Experts of a small language model: width 320, vocabulary 16384.
Below are experts of layer 4 (counted from 0) of a mixture-of-experts language model. Rows are named router (the router's row for the expert) and show model dimensions 200-239. Each number is 128 + 32 x the weight over its row's rms, rounded and kept within 0 to 255.
Before each expert's rows: "comes after" lists some tokens at least twice as common just before its tokens as in all text. This comes from a sample of Wikipedia text that the model never trained on. Tokens count by the router's weight.

# expert 183
comes after: "| ", "- ", ": ", "(", ". ", ", "
router [137 123 127  78  71 158 130 140 109 127 143 101 176  65 158  91 145 155 114 123  69 167 101 121 139 149 200 116 112  83 154 115 160 177 158 205  48 118  72  87]

# expert 104
comes after: ".", ":", "–", "-", ",", "00"
router [118 145 183  95 111 162 120 140 107 121 157  98 148  54 159  92 128 172 159 120 102 166  89 183 159 141 153 147 128 108 141 145 156 165 175 147  94 120 129  95]

# expert 55
comes after: "of ", "in ", "to ", "on ", "from ", "by "
router [126 135 139 122 121 142 144 126 132 115 159 110 154  75 154 121 152 145 119 141  73 175  66 181 173 156 189 132 130 100 150 119 169 162 130 131 102 114 120  95]

# expert 123
comes after: "of ", "in ", "for ", "at ", "to ", "on "
router [139 132 155 124  82 138 137 173 136 114 152 100 140  68 180 112 136 176 107 132  87 163 164 203 152 155 170  95 127 117 164 143 164 137 156 130 119 172 112  88]

# expert 108
comes after: "United ", "New ", "the ", "South ", "North ", "World "
router [140 176 116  79 130 148 143 143  74 105 134  54 142 114 149 121 145 161 112 121 118 145 124 249 137 143 170 138  91  77 153 110 132 158 146 151 108 131 128 116]

# expert 159
comes after: "201", "200", "202", "199", "198", "197"
router [128 136 133  99  83 174 121 157 118  90 194 130 165  69 148 117 128 195 171  66 116 184 136 228 144 133 153 133 152 122 158 175 155 159 165 146 110 153 113  77]

# expert 179
comes after: ".", ",", "the ", "201", "–", "200"
router [144 169 179  99  95 195 126 167 116  77 223 143 141  93 141  86 132 180 153 107 104 177  95 214 166 143 138 138  62 106 164 185 172 177 162 130  77 149 102  70]

# expert 151
comes after: "- ", "°", "| ", "″", "/ ", "; "
router [121 166 153  84  95 169 155 160  98 111 153 108 170  75 152  99 132 150 115 114  84 171 118 174 162 172 174 118 101  95 146 132 144 179 162 175  87 127 118  99]

# expert 137
comes after: "| ", "- ", "by ", ": ", "his ", "and "
router [134 141 135 102 101 161 130 169 108 137 165  63 166  78 165  91 116 141 134  99  59 139  83 176 168 142 147 140 111 110 159  69 144 153 168 153  84 136 108  96]

# expert 140
comes after: "the ", "a ", "and ", "to ", "of ", "-"
router [118 121 127 106 112 167 140 177  98 138 147  60 149 102 157 105 158 163 112  87  81 135 106 136 136 169 185  88  78 111 149 153 197 190 153 180  66 103  54 106]

# expert 14
comes after: "the ", "a ", "an ", "and ", "to ", "The "
router [ 93 116 109  98  96 169 137 164 103 135 134  91 138  71 139 107 152 136 129  87  74 132  97 135 163 194 143 101 123  88 155 141 158 180 159 179  95 122 102 123]

# expert 8
comes after: "\n", "\n\n", ") ", "born ", "Born", "="
router [ 89 130 128  87  72 140 150 152  78 113 149  99 169 102 146 143 156 170 138 108 118 165 130 161 137 177 191  71 130  97 144 124 134 169 139 180 122 128  68 114]

# expert 165
comes after: ", ", ". ", "where ", ") ", "), ", "when "
router [ 97 151 157 111  69 146 152 199 102 129 165 100 153  78 169 106 148 170 154 136  90 185 140 174 144 113 189  79 121 133 182 137 186 154 146 164 112 154 109  85]

# expert 1
comes after: "- ", "| ", ": ", ", ", ". ", "("
router [134 131 124 100  53 154 157 141 110 109 148 110 186  55 153 117 135 131 114 139  55 173 129 118 134 172 159 121 109  83 161  86 176 165 164 197  74 141  85 100]

# expert 187
comes after: "| ", ": ", "- ", "the ", "of ", ", "
router [146 140 151  99  94 142 174 205 131 125 146 134 166  92 146 108 155 158 140 124  84 147  55 149 138 158 136 102 103  71 140  57 152 168 155 133 105 148 119  74]

# expert 78
comes after: "N", "V", "K", "Z", "S", "J"
router [140 116 142  52 111 177 162 174 130  76 141  83 134 117 126  88 149 159 160 122 103 147 159 147 155 143 167  98  60  82 156  98 146 154 178 135  89 130 106  95]

# expert 22
comes after: "0", "1", "2", "3", "U", "4"
router [109 150 151  88  93 159 141 144 106 111 150  84 166  72 161 108 154 153 159 126  76 172 125 181 154 151 182 127 114 110 141 106 152 181 175 184  76 131  98  94]

# expert 120
comes after: "–", ".", "-", "201", "C", "200"
router [148 151 190  97 104 138 155 175 113  95 168 110 145 115 156 128 147 185 124 112 115 207 131 192 165 161 129  85 121 116 149 136 149 150 156 133  95 139 125  92]

# expert 163
comes after: "| ", ".", "–", ":", "/ ", "+"
router [128 144 135  73  81 174 150 185  93  93 160 120 161  63 163  89 135 113 152 128 120 154 121 174 196 161 129 119  78 106 161 116 148 174 147 137  86 114 101  62]

# expert 142
comes after: ", ", "well ", "along ", ") ", "es ", "s "
router [ 67 168 159 110 116 161 171 155 112  74 167  88 170 102 156 114 163 195 148  97  85 146 113 177 149 149 191 107 129 129 153  99 184 170 143 185  84 117 105  93]

# expert 90
comes after: "the ", "New ", ", ", "| ", "United ", "in "
router [136 144 165  89  92 164 162 164  85  75 149 100 183  69 138 109 142 153 101 126  82 166 110 200 157 162 179 130 125 100 153 111 157 172 155 182  90 118 108  92]

# expert 21
comes after: "'", ". ", "of ", "for ", "and ", "with "
router [136 161 141  92 106 162 143 148 104 111 150 111 164  91 175 122 162 139 123 132  66 200 143 180 144 130 151 101  79  86 161 101 144 163 161 171  93 141  94  81]

# expert 189
comes after: "a ", "one ", "number ", "List ", "of ", "the "
router [134 174 169 112 103 150 138 163  96 109 161  97 143 123 162  87 134 157 103 112 114 152 148 193 194 158 154 147  77 127 156 139 180 187 167 117 104 125  59 106]

# expert 112
comes after: ". ", ", ", "of ", "and ", "that ", "with "
router [140 173 164 128  83 164 158 197 105 136 161 103 134  96 155 114 154 143 102 110  54 160 141 209 164 150 144 101  99 122 146  89 182 153 178 136  93 133  98 104]

# expert 87
comes after: "a ", "and ", "the ", "to ", ". ", "was "
router [119 135 124  87  93 176 153 166  85 144 143  67 175  77 153  89 166 144 110 135 102 158  80 149 146 180 166 117 103  79 152 132 151 163 169 171 102 113  90 101]

# expert 133
comes after: " ", "0 ", "1 ", "2 ", "3 ", "4 "
router [138 149 153  96 103 153 140 161  91 101 168 111 147  84 157  72 143 184  75 114  68 185 149 195 168 160 202 142 146 110 123  85 154 163 157 172  44 104 123 118]

# expert 61
comes after: "in ", "(", ", ", "In ", "| ", "–"
router [113 149 135  76 102 147 152 170 107 126 152  82 155  87 161 106 159 192 122 110 101 188 115 196 151 187 166 108  99  96 150 106 143 174 190 194 115 116 100  78]

# expert 103
comes after: "\n\n", "also", "career", "History", "s", "life"
router [103 180 177  96  85 161 160 157 113 120 148 102 136  80 177 124 135 147 167 121 103 207 139 156 136 144 195 115 116 120 164 104 150 169 144 173  92 173  85  94]

# expert 70
comes after: "is ", "as ", "with ", "was ", ", ", "in "
router [122 132 143 115  78 160 159 140  69 119 160 106 171 112 194  93 154 141 128  92 107 164 138 151 158 168 167 109  60  92 135 121 158 183 170 147  91 135  97  67]

# expert 64
comes after: ")", ".", "\n", "\n  ", "\n\n", ") "
router [130 141 142  95  87 170 117 192  64 133 154  89 161  67 176 113 133 127 111 116  73 169 118 181 191 142 181 134  85 110 148 116 155 153 149 171  93  88 103 102]

# expert 132
comes after: "a ", "-", "/", "ia ", "and ", "us "
router [ 82 131 152  86 107 152 136 160 108 129 142  88 177  55 156 113 142 155 113  95  83 145  71 137 157 171 158 111 125 110 157 165 144 147 170 206  74 114  93  91]

# expert 13
comes after: " ", "0 ", "| ", "1 ", "\n  ", "3 "
router [112 172 136 100  99 165 140 172  99  99 173 103 168  87 157  58 138 162  92 118  65 162 124 173 168 180 177 124 133  97 148 121 174 162 154 167  89 101 107  96]

# expert 111
comes after: " ", ") ", "\" ", "1 ", "0 ", "3 "
router [130 150 141  99 114 139 130 113 109 115 156 113 162 121 190 103 129 131 116 124  88 175 157 167 149 134 179 137  60 119 140 116 157 155 161 156 116 161 130  85]

# expert 28
comes after: "the ", "his ", "a ", "s ", "her ", "their "
router [ 91 174 144 110  72 148 149 162 119 121 205 106 152 112 135 102 134 140 172  64  86 215 119 204 142 152 142 107 119 106 174 135 130 140 120 151 100 146 126  92]

# expert 43
comes after: " ", ") ", "% ", "0 ", "1 ", "2 "
router [111 146 150  94  95 169 151 151 103  96 148 121 176  66 179 118 104 150 155 120  74 186 145 204 146 129 183 115 105  92 125 102 144 148 163 188  98 154  94  69]

# expert 157
comes after: "'", "of ", "for ", "’", "\n\n", ". "
router [130 161 185 113 100 147 158 171  96  81 172 134 147  71 198 128 138 157 124 122  67 184 154 166 157 155 148 101  98  86 122 133 158 171 185 148  69 120 116  73]

# expert 124
comes after: "of ", "to ", "on ", "in ", "by ", ". "
router [144 139 131 128 116 165 180 163 119 109 162  76 145  96 172 103 151 167 115 113  38 144  98 182 174 149 160 142 117 110 155  98 172 145 169 120 103 114  92  97]

# expert 109
comes after: "-", "first ", "the ", "–", "second ", "th "
router [108 149 157  83  97 124 125 155 123 159 151 103 135 101 164 106 161 188 141 105 116 162 125 204 151 109 176  93 106 113 154 142 166 156 186 149  88 138 127  80]

# expert 184
comes after: "\n", "\n\n", ")", ";", ": ", "Country"
router [113 164 129  86 135 189 148 147 128 122 144 140 158 107 162 131 139 162 144 130 113 170 101 150 140 154 192 134  98  61 157 118 149 198 152 147  66 162  98  96]

# expert 144
comes after: "| ", ", ", "in ", ": ", "of ", "("
router [124 133 166  79  91 156 157 144  92 113 119 103 197  88 141 111 133 162  87 134  76 140 125 160 155 158 172  79 109  71 174 124 140 159 140 193 112 162 126  79]

# expert 155
comes after: "and ", "a ", "to ", "the ", "an ", "s "
router [ 96 119 109 100 119 167 152 155  88 109 131  82 169 101 135  96 159 125 158  94  86 142  92 130 163 171 152 118 117  66 172 179 141 164 164 201 108 134  91 129]

# expert 135
comes after: "the ", "as ", "and ", "/ ", "\n", "in "
router [119 141 139  89  92 165 121 176  90 118 154 115 158  60 154 107 135 179 115  98  77 194 121 194 166 165 173 128 135 109 163 132 167 170 169 172  93 128  79  97]

# expert 156
comes after: "% ", "\n", "5 ", "7 ", "6 ", "2 "
router [126 145 141  77 110 174 130 160 100  71 155 135 165  78 165 119 135 137 125 120  90 146  80 180 167 130 183 127  90  87 154 130 181 161 176 189  82  82  98 103]

# expert 51
comes after: "he ", "He ", "was ", "to ", "and ", "also "
router [102 169 163 108  75 134 152 185  87 120 147 127 170 114 156  78 138 139 162  99 102 153 146 177 127 164 158  83 109 114 199 117 126 153 165 159 122 150  78  97]

# expert 191
comes after: "| ", "; ", "–", "(", ",", "/"
router [115 147 144  86  96 144 146 149  88 127 160 138 166  56 156 117 137 157 127 139  75 159  79 195 162 147 175 128  97 105 126 161 159 173 160 195  69 125 131  86]

# expert 71
comes after: "the ", "| ", "The ", ": ", "s ", "\""
router [121 205 146  98 112 158 145 164 108  96 148 124 163 100 162  89 146 172  94 124  85 149 116 166 154 175 164 113 118 114 156 130 149 154 157 144  79 168 131  74]

# expert 56
comes after: "S", "L", "T", "M", "G", "W"
router [ 93 137 158  84  55 140 167 146  92 114 147  58 124 137 158 136 146 149 154  92  95 144 138 144 170 126 147 109 128  87 133  88 118 154 128 146  98  99 105 116]

# expert 18
comes after: "K", "Ch", "R", "T", "Sh", "Y"
router [107 130 170  74  72 131 159 155  61 112 144  93 172  93 181 102 154 177 128 132 143 139 156 145 138 188 169  95  68  89 133  84 137 142 124 171 110 154 140  85]

# expert 7
comes after: "|", ")", ".", ";", "information", "a"
router [ 55 171 180  72 120 154 157 133 112 118 184 113 160  90 160 135 139 155 171 114 100 214 110 168 186 152 178  84 114 111 142 125 134 140 153 139  97 140 103 127]

# expert 122
comes after: "a ", "the ", "== ", "an ", "and ", "=="
router [118 188 117 115 104 137 119 187  94 132 138  96 176 126 150 123 159 113 179  57 114 195 119 177 149 170 145  73 137  99 165 106 155 162 144 155 126 149  92  91]

# expert 38
comes after: ", ", ". ", "However", "however", "time", "ally"
router [ 84 202 157 116  98 169 155 152  73 117 180  92 168 120 174 121 162 132 126 131  86 161 132 163 196 148 159  79  73  94 168 117 146 136 179 128 105 141 109  85]

# expert 63
comes after: "he ", "and ", "was ", "who ", "He ", "she "
router [124 168 165 104  82 145 154 192 115 111 147 103 156  90 149 113 148 163 108 101  79 173 135 186 162 161 162 119  98 111 151 120 135 145 172 189  91 138  99 112]

# expert 88
comes after: "\n", " ", "\n\n", "4 ", "3 ", "6 "
router [118 133 116  99 102 122 184 141 142 126 177  96 160  52 125  98 135 191 121 107  99 156 147 152 185 189 154 136 142 110 165 149 134 183 204 155 101 133  75 104]